config.yaml
num_hidden_layers: 13
hidden_size: 128
n_experts: 128
experts_per_token: 2
d_expert: 96
d_shared_expert: 0
hidden_act: "swiglu"
moe_layers: [1, 3, 5, 7, 9, 11]
router_score: "softmax"
normalize_top_k: true
routed_scale: 1.5
balance_loss: 0.00951
balance_bias: false
router_z_loss: 0.0001
init_std_router: 0.0165
lr_router: 0.000641
num_attention_heads: 8
num_key_value_heads: 1
head_dim: 32
vocab_size: 8192
norm: "rmsnorm"
norm_place: "pre"
norm_eps: 1e-05
positions: "rope"
rope_theta: 10000.0
rope_fraction: 1.0
qk_norm: true
attn_scale: 0.177
tie_word_embeddings: false
parallel_block: false
init: "uniform"
init_std_qkv: 0.0699
init_std_o: 0.0
init_std_up: 0.0699
init_std_down: 0.0
optimizer: "adamw"
learning_rate: 0.00331
lr_mult_up: 0.789
beta1: 0.9
beta2: 0.98
lr_head: 0.01
warmup_steps: 398
schedule: "wsd"
decay_fraction: 0.608
decay_shape: "linear"
final_lr_fraction: 0.0
batch_tokens: [65536, 131072, 196608]
max_seq_len: 256
doc_mask: true
z_loss: 1e-05
train_tokens: 385200000
max_steps: 3033
dataset: "wikipedia_en"
Below are experts of layer 7 (counted from 0) of a mixture-of-experts language model. Rows are named router (the router's row for the expert), gate (a neuron's input weights, with its number), up (a neuron's input weights, with its number) and show model dimensions 0-127. Each number is 128 + 24 x the weight over its row's rms, rounded and kept within 0 to 255.
After each expert's rows: a language model's description of what the expert responds to. This comes from a sample of Wikipedia text that the model never trained on.

# expert 63
router [141 131  79 140 140 184 119 102 156  93 134 101 154 150  89 104 107 148 120 155 118 136 156  94 141 136 106 127 100 118 139 124 106  85 128  97 136 140 134 137 106 128 148  73 129 126 167 165 119 114 105 167 146 176 160 165 173 133 178 115 132 101 104 144 112 105 122 144 101  87 151 140 121 120 132 132 128 156 144 113 141 142 103 126 159 154 105 135 129 154 117 141 126  95 132 110 115 141  72 109 105  95 138 166 149 117  87 117 119 155  96 169 131  86 119 139 147 115 132 139 137 131  75 148 140 103 124 103]
gate3 [125 142  90 161  93 138 140 149 156 122 134 161 168 105 172 115 146 136 108 117  98 122 132 138 130 126 109 133  82 100 109 147 148 110 110 115 142 119 159 109 117 140 137 138 113 157 153 123 181 118  92 110 147 129 146 161 133 167 111  95 143 107 102 121 139 113 124 155 128 103 143 107 114 105 132  95  85 149  92 114 113 129  86 167 159 129 132 135 194 150 170 129 128 109 166  93 132  95 180 103 115 110 112 130 201 131 137 140 124 122 135 116 142 120 109 152 111 154 123 146 179 127  95 164 145 144 137 125]
up3 [110 109 146  93 162  81 108 130 104 165 100 101 104 148 109 103 146 116 118 149 144 127 110 153 137 127 142 122 186 170 166 115  94 139 157 143 109 169  86 131 124 133 102 101  98  84 119 127  82 159 132 123  91 134 102 116 122 110 147 171 127 131 158 112  96 134 110  97 146 139  85 159 126 109 115 161 161 134 148 129 131 127 140  95 100 119  99 132  72 117 106 131 149 147 104 163 127 159  79 160 147 138 161 132  73 150 128 129 128 142 136 136  93 119 160 118 154 139 152 107 117 130 154 127 106 121 139 126]
Verb stems before suffixes

# expert 12
router [150 132  80 148 101 166 152 102 157  90 122  77 179 121  80 129 140 142 122 153 139 116 142 128 100 134  99 119 114 147 133 121  89  77 133 115 105 138 126  99 118 132 176 112 127  86 156 152 125 117 112  94 155 163 152 107 183 121 198 144 148 119  93 149 100 120 130 132 113 112 132 163 161 118 134 156 114 122 130 104 123 136  93 132 141 110 109 144 143 160 116 156 108 123 124 115 123  77 131 126 131 110 164 159 146 127 114 121 136 147 115 124  93 105 114 122 119 144 138 149 165 122  91 102 128  72 144 138]
gate4 [108 169 129 127 128 132 132 127 132 113 117 111 141 134 107 121 136  68 106 162 106 108 136 150 158 144 141 157 163 152 146 110 151 105 111 140 121 140 167 124 124  87 208 100 137 123 123 137 161 103 122 123  97 156 107 105 156 110 135 108 145 138 139 120 123 114 134 130 150  99  91 186 152  91 155 161 130 101 128 127 117 160 139 124 145 102 143  79  90 124 151 133 120 109  88 105 111 166 143 133 121 113  71 155 134 147 174  85 171 133 134  83 113 134 142 145 130 100 142 104 129 155 111 130 138  95 121 156]
up4 [129  68 131  98 125 138  76  82 122 153 144 175 114 139 141 134 100  98 121 140 104 116 150 110 102 118 115 135 108 116 137 108 169 150 125 167 152 155 121 139 136 148 106 147 104 127 128  86 150 169 142 139 104 129 154 147 136  72 105 140 146 106 156 119 118 103 119 124 114 131 140 111 139 122 103 125 147 129 128  67 185 122 150 140 176 191 157 159 119  81 126  81 140 166 145 101 165 115 133 121 110 129 128  88 129 147 135 127 127 135 124 138 127 107 100 113 128 115 132 179 144 167 121 108 134 133 154 114]
Abstract head nouns

# expert 29
router [102 159 121 133 121 166 126 108 157  98 129  79 147 105 149 115 125 110 102 118 159 118 147 104 159 143 112  94  66 121 141  94 135  86 143 125 148 157 119 136  98 156 122 105 108  83 136 155 171 113  74 137 144 147 141 131 157 125 131  90 155 116  93 112 118  89  89 131 137 133 126 122 138 112 136 113 148 142 143 139  95 148  90 116 119 117 117 138 171 176  98 154 124 100 127  77 108 103 110 106 120 151 147 167 211 112 136 123 101 148 132 128 117 101 144 129 156 109 153 125 132 131 104 117 133 115 118 118]
gate1 [137 139 107 153 115 130 201 147 142 123 178 173 140 152 112  63 116 133 147  85  92 159 107 182  77  93 128 140 148 120 121  93 171 109 106 108 121 141 125 143  92 123 153 182  97 146 149 103 123 156 137 139 161 147 126 169 149 104 114 126  94  78 128 108 139 122 143 134 162 110 142  99 126 105 102 156 107 128 120 122 104 140 125 104 144 141 136 137 117 149 162 132 110 137 160 126 134 122 144 119 131 118 138 141 143 147 121 121 124 136 129 135 164 101 106 118 108 161 112 117 140 127 120 123 145 139 176  70]
up1 [141 124 121 151 116 111 145 175 146 122 140 100 132 162 109  65 111 113 131 105  82 123 138 162 113 128 123 104 133  97 155 106 115 111 119  65 135 154 126 120 102 120 151 102 134 129 159 104 155 161 128 158 143 156 126 158 119 131 125 139 117  96 106 145 121 146 141  90 169 120 150 123 118 143 106 135 126 116  78 136 122 112 154 112 137 153 118 172 109 163 172 126 174 113 137 131 112 115 150 110 122 133 188 146 145 186 148 141 128 166 110 124 128 122  87 146 122 164  93 176 120 132  97 124 153 158 171 116]
Line and section starts

# expert 17
router [100 124  76 145 120 165 132 104 140 132 141  96 134 142 143 132 139 158 153  99 147 113 120  62 119 128  94 117 130 105  95 119 114 133 152 113 124 133 136 117 114 119 135 113 139 101 117 154 157  89 116 112 136 120 194 128 139 125 155  98 153 114  88 121 116  58  95 117 161 150 142 133 133 134 119  86 143 133 125  84 107 174 137 136 145 135 114 169 163 138  84 120  94 103 129  95 118 107 129 167 111 111 170 150 161 127 143 113 104 138 130 140 138  95 107 110 139 127 150 134 164  80 104 111 110  77 127 109]
gate0 [135  62 102 189 125 107 141  93 138 108 124 138 137  79 116 134 145 125 132 130 140 125 145  99 100 100 155 140 126  92 121 171 132 122 114 149 166 137 128  98  95 104 143 130 116 141 143 135 134 121  85  96 124  94 158 147 161 116 141 128 167 151 120  96 124 103 142 170  74 137 125 153 112 128 108 122 135 159 121 187  97 122 132 173 111 158 136 121 135 151 116 171 133 108 103 125 127 101 141 133 108 106 135 165 173 141 101 129 124 119 100 130  77 116 117 136  97 108 135 163 139  80  86 141 118 114 118 104]
up0 [141 157 130 121 111 151 139 177 110 147 116 150 137 158 137 127 123 154 125 155 117 165 149 160 126 139 141 136 102 176 123 130 135 126 164 124 100 162 126 127 117 152  63 112 151  91 141 122 116 109 146 166 141 103 108 113  86 151  87 117 121  83 127 121 109 134 120 163 171 121  95 107 170 118 123 144 108 159 159 129 113 139 111 102 142  95 127 101 198  76 153 127  53 171 129 112 129 147 130 122 123 145  95 129  97 127 122 145 107 150 108 103 134 125 117 139 160 122 124 135  97 136 155 166 132 140 123 142]
Places and measurement units

# expert 15
router [113 109 105 151 113 163 148 126 150 108 112  93 145 118 106 143 142 164 101 130 143 107 151  87 144 125 105  94  90 103 132 107 116 100 149  91 134 128 154 101 112 133 166 121 120 104 137 154 170 104 126 120 162 150 164 142 163 167 161 107 107  91  96 150  77  81  82 129 139 123 123 152 111 115  96 132 130 166 162 119 117 154 118 166 101 118 114 146 160 153  91 160 112 123 146 101 103  98 117 123 137 139 162 136 159  91 122 123 115 142 134 158 129  91 110 121 139 109 161 124 163  91  79 107 141 126 132 114]
gate1 [132 116 114 114 168 124 131 132 155 112 110 109 110 159 128 111 137 132 159 154 126 119  95 123 117 134 142 132 145 154 177 127 141 141 176 144 129 131 101 121 115 131 112  83  99 146  92 118 131 149  87 156 159 141 171 137  98 130 137 140 185 118 118 137 134 129 132  87 127  74 142 112 148 101 160 172 131 140 160 160 157 146  81 128 147 125 118 145 126 178 136 159 149 110 106 127 167 142 141 149 164 137 189 156 144 104 104 133 120 175 117 150 118 119 120 171 111  81 144 152 117 124 129  97 106  82 137 143]
up1 [138 126 145 176 164 127 123 115 140 102 158 110 174 103 133 149  90 126 175 126 111 147 167 130 125 119 150 146 130 130 130  83 143 116 153 128 124  96 161 129 105 173 174 123 164 115 126  96 147  92 138 114  93 107 114 132 150  88 130  76 104 105 130 153 128 102 130 110 107 126 155 141 138  87 115 129 106  84  92 169 105 129 138 119 149 103 146 149 144  97  91 114 120 125 153 143 107  95  70 157 111 151  85 127 147 118 128  87 121 151 127 132 178  94 157 110 133 129 119 136 109 150 132 128 170 130 124 125]
List entry separators

# expert 16
router [105 117 100 146 130 128 146  80 157 142 132 118 137 106 121 160 141 144 130 136 139 138 121  90 124 126 107 114  76 111 131  96 102 105 137 107 122 131 136  73 103 145 152 131 146 116 117 120 135  98 118 102 155 167 148 144 180 151 191 126 140  96 134 134 105  92  86 105 162 137 127 158 122  80 137 120 118 165 103 102 121 181 113 157 123 117 114 163 194 171 121 132  96  97 140 113 128 119 111 126 109 109 122 153 149  86 124 128 100 137 125 182 129  72 120 114 122 109 138 110 133 103 106 133 115 131 105 124]
gate1 [141 135 111  69 124 146 174  86  96  66 102 136 147 144 107 120 148 181 142 124 131 113 118 177 103  93 122 116 163 126 117 105 125 149 137  91 113 140 143 131 119 143 140 144 107 174 109 114 112 103 133 138 151 129 165 106 136 139 128 145 142 114 141 170 125 129 156  96 179  81 128 111 100 120 125 134 183 141 125 101  81 118 103 136 113 146 157 125  78 152 117 100 145 135 103 121 176  80 124 177 132 138 134 126 141  93 138 137 118 122 131 125 123 115 134 157 116 117 169 149 143 104 146  98 124 136 147 133]
up1 [164 129 135 119 136 154 100 156 170 137 128 136 164  86 156 159 114  98 124 136 132 119 118 125 156 166 134 136 131  95 160 143 172 145 145 147 124  91  70  90 112 101 134 139 147 134 146 138 140 164 116 153 135 128 139 109 102 125 102 166 102 121  85  95 155 143  74 184 112 134 135  99 145 116 121 120 119 122 166 117 114 125 107 107 137 112 143 101 118 111 140 184 105 144 181 153  90 114 124  90 157 102 136 150 119 146  70 136 130 108 136 129 114 180 101 109 107 140 110 100 132 138 133 129 126 128 130 100]
Slashes and prefixes

# expert 0
router [ 89 102  72 150 121 176 120 117 126 122 134  75 148 101 143 171 133 156 116 136 131 139 120 103 144 108 127 149 135 132  93  93  86  71 130 122 117 130 116 130 116 123 154 120  83 104 141 113 147 158 120  92 126 145 122 128 165 144 161  91 139  81  89 143 137  93 121 131 130 129 138 124 164 110 142 132 142 111 120 118 158 165 147 159  93 171 117 105 174 151 116 131 117 140 142 125 137 121 100 142 130 135 147 164 201 122 121 141  86 171 118 134 140  92 118 138 127 109 120 141 145  94  88 127 158 100 138 120]
gate1 [134 156  97 111  98 163 124 109 166 112 129 112  95 136 150 154 178 108 151 164 102 115 102  71 123 116 158 166 159 145 141 157 111 108 135 138 167 126 127 143 142 134 180  99 120 144 197  93 154 115  99 111 172 158 133 114 112 147 150 134 142 135 119 105 150 112 107 151 115 109 148 105 156 126 125 161 136 130 116 152  93 105 152 180 135 113 131 111 119 123 162 116 147 137 108 120 119 116 141 137  89 142 104 121 114 124 133 123 146 178 101 134  70 171 131 131  99 106 140 116 135  76 119 109 126 121 148 122]
up1 [145 190 127 100 134 120  99 132 143 149 150 137 132 113 200 143 122 106 141 108 117 159 115 136  90 126  96 146 143 136 133 107 158 106 149 125 111 136 132 113 166 131  91 125 127 100 103 127 126 130 127 153 151 109 107 120 152 142 109 119 127 141 168 136 109 112 115 123 112 132 152 146 116  81 134 129 152 146 150 104  93 161 131  87 121 132 165 167 155 154 133  85 198 138 118 151 141 112 128 100 129 159 172 104 115 105 140 122 125 190 125  95 124  82 102 148 126  82 143 118 153 131 147 100  86 137 161 111]
Consonant-initial word pieces

# expert 35
router [107 124 107 149 132 183 120 120 124 103 131 100 172 105  87  99 120 137  93 158 123  86 107 110 142 112 120 121 128 152 105 141 119 150 106 132 118 133 148 150 124 121 145 108 145 106 136 106 119 108  86 147 139 177 135 153 141 103 191 114 158 114 108 157 127  80  68 133 146 100 133 148 111  91 118 106 141 152  95 144 126 137 107 180 132  87 124 156 177 137 116 114 127 157 133  91  96 101 164 165  88 136 155 139 167 104 141 103 113 125 109 145 113 119 128 128 145 125 171 122 159 108 106 133 100 111 115 136]
gate5 [110 187 114 156  85 180 105  82 104 129 154  60 138 145 166 133 128 135  83 177 141 156 106  97 171 111 148 126 106 110 173 123 163 108 123 141 123 115 176 146 109 145 140 146 114 137 174 112 147 121 122  97 135 144 129 131 136 155 134 135 146 148 153 143 120 104  87 142 142 137 117 154 133  92 153 114 129 154 125 138 143 127 137 101 106 167 116 110 149 161 141 123  86 136  78 102 141  88 142  65 109 148 138 127 126 151 150  96 134 111 106 140 120 141 118 141 116 114 127 120 134 133 150 137 131 127  98 144]
up5 [109 162 152 141  79 143 148 119 118 139 165 144 123 102 170 131 117  62  95 155 143 117 118 152 136 123 160 131 163 190 126 132 128 152 158 139 107 145 131 128 105 109 126 146 112 118 115 122 152  99 121 158  83 126  78 120 123  97 120  83 108 131 128 103 146 141 111 185 175 121 125 110 105  96  73 131 133 155  73 157 104 131  88  90 173 127 123 102 130 116 150 147 105 139 139 173 127 111 128 173 143 167 132 102 147 108 140 124 125 123 132 135 134 120 115 108 117 119 156 105 126 132 136 112 150 134 155 124]
Infinitive to and modals

# expert 51
router [120 111 114 122 129 156 113  96 174 115 122 105 172 103 102 145 126 168 123  84 139 113 144 101 122 141 125 122 157 136 138 119 151 107 149 149 152 129 140 112  99  71 132 106 151 133 126 139 138 117 117 121 132 135 174 137 170 116 164 106 149  75  94 131 104  85  79 186 111 125 125 120 116  80  81 125 113 149 126 119 136 169 114 153  98 121  87 106 118 163 131 145  98 123 141 114 118 153 140 159 150 125 167 159 151 129 124 132 105 113 170 127 146  94 123 156 140  92 159 130 118  91  84 131 113 113 122 150]
gate2 [ 86 113 121 133 174 131 164 136 158  79 105 133 158 142  99 109 115 141 115 129 135 102 144 142 130 123 114 113 115  98 125 123 135 133 104 129 101 146 100  86 112 102 114  76 130 100 135 111 131 150 115  69 118 107 166 150 147 147 117 147 136  98 111 115 156 154  81 123  93 104 115 131  88 137 115  59 110 112 151 142 104 128  88 132 125 128  84 143 104 202 158 116 122 139 146 117 105 141 130 139 111 111 139 106 145 172 118 112 102 119 119 145  81 119 137 145 111 114 139 138 118 157  86 131 110 106  95  95]
up2 [130 204 131 161 108 129 166 165 105 136 107 150 113 102  86 135 143 155 140 101 134 124 146 152 138 138 132 156 154 153 163 152 122 102 149 112  80 119 109 141  97 110 106 147 115 121 104 168 138 135 161 108 126 148 118 164 124 153 125 150 129  97 109 100 138 126 120 137 166 130  97 124 162  94  97 130 141 161 129 141 112 148 110  92 160 145 125 128 130 104 141 102  78 195 111 127 132 124  92 132 153 111 137 131 130 127 122 109 157 109  72 119 166 125 100 113 140 133 117 121 140 125 168 104 198 124 135 118]
Possessives and pronouns

# expert 42
router [138 110  99 143  92 146 147 122 138  81 131  78 126 108 111 165 121 176 145 126 140 130 159  72 117 144 120  95  85 128 126 122 105 114 126  91 118 112 150 132  94 131 156 119 125  79 124 156 135 119 131 125 176 168 139 127 137 152 189 102  92  92 127 143 104 104  97 151 138 120 122 116 104 127 139 127 160 155 137  99 121 130 118 124 109 145 140 167 133 153  87 150 110 112 161 130 135 121 109 133 135 150 163 146 181 109 142 123 104 139 120 162 124  82 108 130 138  93 160 126 163  88  85 116 139 117  86 129]
gate3 [145 122  95 118 163 122  73  74 180 117 150 124 188 190  96 140 121 169 127 133 156 124 116 120 110 153  75 113  56 111 127 107 124 116 114 109 128 119 108 126 158  80 129 148  95  82 120 130 141 180 122 157 156 151 141 141 144 156 135 169 119 104  95 135  94 107 117  93 161 127 134 123 102 141 159 136 113 145 126  93 158 126  95 133 128 138  86 136 130 131 137 141  99 132 119 108 143 123 110 120 101 132 170 151 121 169  94 139 123 122 133 123 131 124 104 146 125 145 129 112 120 123 117 121 110 130 127 121]
up3 [161 131 127 103 147  88 123 105 151 105 172 110 136 146 109 151 132 110 150 165 150 144 198 116  96 153 150 116 154  98 140  97 107 178  90 136  97 106 130 140 150  64 153 118 133  94 131 115 121 151 143 121 158 169 152 114 127 127 120 154 164 143 130 114 110 138 114 148 169 124 127 133 104 129 156 148 109 105 158 138 167 137 133  85  95 147 135 109 118 105  92  77  84 117 150 101 117 121  88 133 129 131 121 148 119  77 120 135 164 166 138 117 161 104 131 109 141  99 116 131 142 147 154 105 116 135 130 139]
Lowercase word starts

# expert 13
router [105 132  61 148 105 184 145  82 147 143 112 110 160 124 134 117 136 143 110 137 144  96 140 116 121 126 137 118  82 145 136  99 106  89 135 130 109 137 143 107 105 114 165 107 131 112 160 143 121 122  37 145 158 156 128 168 159 128 179 116 153 113 138 134 130 136 140 141 149 110 137 115 121 108 118 108 134 123 125  93 126 149 105 164 115 141  96 154 167 168 118 142 130  94 145 108 117 109 119 130 144 141 156 167 204 122 139 129 117 147 137 159 112 102 126 121 149 125 168 134 174 122 138 135 129 107 109 120]
gate1 [124 121 142 117 146 136 141 103 123 143 153 130 140 119 112  99 145 156 104 126 119 113  81 129 144 139 143  93 158 119 132  99 127 161 105  79 120 156 100 123 164  75 192 142 107 137 131 167 152 147 157 112  90 169 173  75 138 144 167 128 119 111 128 139 121 105 129 114  92  86 130 112 138 132 131 114  92 116 164 130 106 147  64 135 129  88 153 152 122 108 109 156 127 104 140 126 115 122 126 127 144 118 124 108 130  96  77 146 136 133 148 141 162 133 180 124 109  93 160 119  94  82 130 112 119 142 131 116]
up1 [ 85 170 137  79 107 163 139 113 115 134 123 120 147 167 120 113 167 112 125 125 131 108 163 116 121 141 166 107 137 122 124  86  88 121 117 116 144 162 118 144 141  85 147 139 140 143 167 117 104 151 139  98  83 146 129 123 110  97 162 104 129 135 145 104 142 142 141  63 130 140 117 139 116 131  91 128 165 101 113 181 106 120 122  74 141 152 141 125  86 166 163 136 140 114 126 114  91 119 108 120 192 146 130 134  86 127 148 104 162 137 122 147 123 158 129 134 145 122 113  95 120 154 143 117  85 157 150 145]
Spaces before words

# expert 62
router [109  94  86 148  97 127 138 101 161 130 121 116 163 128  86  89 143 128  91 124 150 134 149 100 131 109 111  76  98 113 130 143 136  63 131 107 116 114 137 141 138 138 121  96 111 121 120 177 124 145 104 130 125 168 160 101 155 139 163 120 131  76 100 140  91 127  74 123 132 133 146 111 119 100 119 100 119 133 135 120 151 148  97 142 138 125 122 130 152 134 115 166 126  83 185 104 146 100  89 141 150 115 175 178 171 127 122 115  81 157 127 132 144 106 109 132 140  93 148 145 140 110 109 141 121 140 145 137]
gate1 [143 124 113 145 115 118 116 117 171 110 150 139 129  90 193 114 141 107 116 131 135 107 139 124 141 127 138 166  98 124 138 122 125 134 123 101 125 157 123 108 127 131 134 146 121  99 122 117 151 113 134 136 149 132 176 118 131 119 162  79 121 109  89  95 120 122 102 100 103 160 122 150  95 146 144 128 107 130  91 152 130 128  89 125 115 162 117 119 144 115 135 132 151 149 142  75 137 143 111 155  95 146 137 143 204 128 134 177  95 165 120 126  85  70  98 143  66 110 117 145 157 127 145 171  82 131 116 152]
up1 [106  87 123 175 119 138 156 152 116 117 134 134 153 133 120 141 133  94 101 121 130 108 120 108 115 105 150 140 145 160 136 146 180  98 133 138 154 111  97 134 154 122 121 106 126 144 130 150 105 124 141 114 165  93 123 118 101 111 134 143  76 129 126 131  96 138 118 109  91 114 106 141 136 139 161 121 166 180  69 123 136 152 132 103 153 169 131 146 129 127 129 123 150 101 148  84 129 125 132 175 112  91 102  95 213 133 103 115 130 148 171 115 121  99 101 123 141 129 128 118 146 101 164 101 116 123 173  88]
Possessive apostrophes

# expert 36
router [109 120  96 140 130 136 134  82 147  99  95  65 156 130 138 117 153 135 131 106 123 124 146 113 112 136 117 143  97 119 136 113 126  99 145 133 106 135 148 102 123 145 185  88 148  87 140 133 159  90  73 122 128 135 137 143 172 159 172 104 152 104  91 148 111  63  89 142 150 106 144 166 146 124 116 113 123 115 120 114 120 135  96 149 136 120 129 114 185 160 145 119 120  84 113 107 113 118  90 117 106 137 130 141 164 147 158  89 127 150 147 148 154  92 103 106 150 126 172 128 160 132 128 143 116 120 107 129]
gate2 [176 187 149 137 142 132 155 138 105 135 104  56 132 147 117 135  95 130 132 190 135  80 166 175  98  88 150 123 122 124 119 169  96 145 123 122 110 120 170 161 143 101 122 121 116 145  89 109 121 156 150 126 119 139  81 112  98 136 162  83 110 121 121 127 126 128 151 135 143  90 112 168 109 153 141 127 119 160 131 118 120 121 112 142 161 142 113 128 108 132 117 143 146 139 134 117  74 138 132 127 131 105 125 163 114  59 130 122 129  96 147 116 131 111  72 126 113 127 110 144 126 146 134  96 119 142 142 132]
up2 [126  64  95 204 130 131 131 130 121 156 135 153 131 142 143 136 160 127 124 148 109 131 122  59 192 136 143  97 104 138  82  75  99 152 104 138  80 157 124 120 110 141  84  62 116 143 158 118 107 104 112 137 117 156 140 132  88 112  99 152 113 139 148 110  96 160 108 114 129 140 147 108 114 122 102 123 138 147 134 123 135 154 131 110 133 118 150 115 117 138  92 156 120 132 151 125 154 157 124 101 162 123 166 130 132 154 139 138 109 142 105 124  99 117 114 155 141 119 113 103 102 137 120 130 171 106 122 140]
Infobox line breaks

# expert 25
router [110 124 102 139 141 164 134 134 152 106 131 125 146 119  82 113 119 166 106 124 105  92 112 124 143 140 108 111 119 149 131  77 118 110 116 137 122 141 140 111  85 166 173 107 116 118 149 173 153  97  56 113 133 114 140 159 163 134 177  99 133 108 113 102 128  79  99 136 116 126 134 122 126  83 126 124 115 114 144  99 112 133 103 155 124 136 117 167 180 153 130 137  81 116 144 102 149 101 150 108 171 125 111 159 141 126 121 148 109 152 143 134 103 126 121 103 134 142 153 175 170 117  86 114 118  81 110 143]
gate3 [126 148 127 133 155 144 149 139 116 105  89 135 176  98 115 122 132 134 128  91  92 127 117 129 133 140  79 135 110 138  95 118 112  90 116 156  73 120 125 169 103 118  96  97 108 148 118  88 177  99 121 112 118  97 136 157 124 155 102 111 131 104 119 113 143 167 102 132 149 109 101 117 117  98 137 126  91 166 142 136 141 122 129 171 166 170 158 132  99 160 142 103  91 174 172 123 148 126 148 106  94 120 153 136 142 127 108 122 141  98  96 166 174 140 112 130 119 117 110 168 124 172 113 129 105 153 146 131]
up3 [135 145 149  98 152 133  92 129 143 180 113 175 116 142 130 102 132 138 166 134 157 152 118 123 178 171 137  84 148  86 165 134 112 140 160  87 127 156 110  86 129 127  68 136 132 119 133 142 104 118 169 135 145 134 104 113 135 137 156 115 130 145 120 103  99 112 158 117 150 121 128 101 147 124 121 147 138 101 106 133 163 127 116 127 101 116 144 126 183  60 129 130 142  68 101 100 124 130 117 130 130 144 115 120 108 181 127 169 121 133 143  99 154 133 124 170 167 126 126 148  94 134 135 130 163 143 129 139]
Institution name words

# expert 37
router [ 86 123  59 147 142 192 125  99 119  99 114 109 167 123 149 133 114 121 150 131 157 104 123  89 129 126 134  94 127 161 138 105 111  79 132 127 114 141 140 129 126 103 140  99 110 120 126 146 133 116 112 115 132 145 173 151 138 149 162 102 141 101 132 134 137  82 144 124 157  91 138 113 121  97  87 132 133 127 153 130 129 139  80 134 136 112 113 138 148 145 118 109 106 111 146 116 133  99 130 131 131 118 175 183 203 137 142 116 105 152 154 163 130 108 145 113 171  78 137 117 176 115 125 108 137  88 127 139]
gate8 [165  86  94 130 146 146 175 117 124 110 100 116 126 161 133  81  97 131 115 126 101 116 187 108 112 144 125 140 125 134 122  93 148 163 140 144  85 122 157 185 118  90 111 141 144 103 131 107  92  83 122 106 130 122 138 137 114 133 213 138 151 126 131 115 128 118 133 106  91  85 150 169 142  79 120 134 123 139 101 144 137 134 147 119  91 109 132 128 130 149 132 104  87 157 131 144 136  90 146 110 152 121 151 124 158 161 143 113 120 139  92 144 109 129 147 119 107 113 182 160 119 120 106 118 131 122 130 158]
up8 [102  86 105 122 108 149 126 127 131 150 105 156 129 142 163 107 110 139 126 119  70 113 105 151 143 138 141 119 154 108 132  98 162 152 154 178  94 160  73 148 113 118 140 135 105 172 132 123 123  98 108 100 103 153 111 154 113 137 126 157 168 136 119 108 132 132 125 147 134 125 165 116 186  73  80 116 115 110 181 149 153 124 140 109 133 103 143 122 135 137 133 104 110 138 151 133 117 169 106 144 161 141 124 136 145 109 193 113 135 111 149 178 147 119 117 132 136 115 184 152 122 153 114 134 110 158 134 130]
Spaces before years

# expert 22
router [135 110 112 131  88 140 133  82 132 103 130  96 163 125  81 117 137 121 136 126 104 135 148 109  98 126 121  94 124 143 129 123 111 148 139 121 111 170 114 144 143 102 180  88  96 101 168 150 130 133  59 129 134 131 148 149 132 135 154 111 138  65 143 139  82  89 120 122 131  86 137 129  93 125 132 121 129 138 123 120  91 169 104 158 128 139  99 131 156 150 113 156 130 147 129  99 121 105 104 125 136 160 157 180 146 129 146 155 120 149 135 175 134  73 140 133 157 132 129 123 176 120  74 133 115 115 126 105]
gate5 [122 107 141 171 150 112 135 108 113 144 106 123 114 103 166 109  89 124 144 149 131 104 123 151 106 136 118 134 150  98  86 142 144 126 107 189  93 106 107  84 105 141 151 174 145 173  87 142 125 110 146 122 140 132 132 114 139 125 118  84 105 158 134 109 149 153 117 140 148 156 125 104 111  95 138 107 146 160  93 113  95 104 153 126  98 165 100 111 103 103 104 161 103 145 168 168  93 140  78 149  92 135 111 120 117 132 150  93 127 122 155 146 115 118 120 156 123 108 111 165 133 118 187 162 137 112 125 114]
up5 [118 113 131 169 156 125 142 117 109 135 120 160 188 104 114 129 106 115 166 154 136 132 139 106  97 154 132 144 132 119 127 147 134 146 123 154 127 115 127 142 137 118 155 178 126 174 103 142  94 128 104 136 121  94 105 136 120 135 104 148 152 147  95 145 152 152 112 119 161 135 132 177  95 119 118 135  77 133 127 164  78 111 103 112 142 131  84  91 150 140 127 171 113 149 159 138 112 118 114 154 114 137 123 131 104 141 141 144 150 130 135 153 148 104 149 173 184 170  72 158 167 153 132 178 144 127  93 119]
Prepositions after nouns

# expert 53
router [121 142  78 159 104 154 129 106 128 122 129  78 147 124 147 154 124 161 117 105 144 131 157  81 116 117 100 130  69 123 124 117 122 132 130 119 129 150 128 144 113 129 136 127 106 122 128 162 161  89  98 158 167 146 155 117 142 157 181 105 135  63  95 129 130  92 103 127 136 123 138 117 150  98 100 144 130 123 141  84 126 165 135 164 113 108  78 165 181 134  88 141 107 130 151 135 128  90 123 128 115 143 131 130 187  99 134 133 119 131 109 135 140  90 130 117 130 125 174 121 161  88 130 103 132 109 107 115]
gate1 [153 173 127 126 121 129 144 113 166 128 156 122 113 141 110 107 163 127  94 161 130 118 133 168 170 136 111  84 140 128 137 133 104  99 112 110  96 127 161 120 132  95 128 148  75 138 127 119 133 144 125 111 154 111 137 140 130 172 126  72 140 120 108 175 103 130 123 114 176 127 158 129 102 136 117 111 122 187 116 162 106 152 118  74 116 195  90 109 148 136 169  92  93 116 139 136 105 101  85 127 161 127 126 145 150 145 112 135  91 118 140 116 122 137 136 156 120  92 116 134 173 140 124 118 161 137 134 156]
up1 [122 169 135 128 173 159 105 123 130 138 156 108 135 148  96 108 112 156  99 144 146 123 129 156 115 155  93  85 108 137 119 122 151 123 135  99 114 141 166 144 148  95 119 118  88 118 127 143 122 112 143 122 144 114 136 158 137 156 127  51 153 129 114 145 124 101 114  93  99 139 139  75 117 163 153 135 100 185  94 189  80 114 161 122 114 171 126  84 147 146 114 100 124 108 157 101 124 122 129 111 146 107 119 125 126 133  98 122 134 136 168 114 142 162 123 156 145 117 124 114 134 134 136 127 180 174 136 134]
Table cells and country codes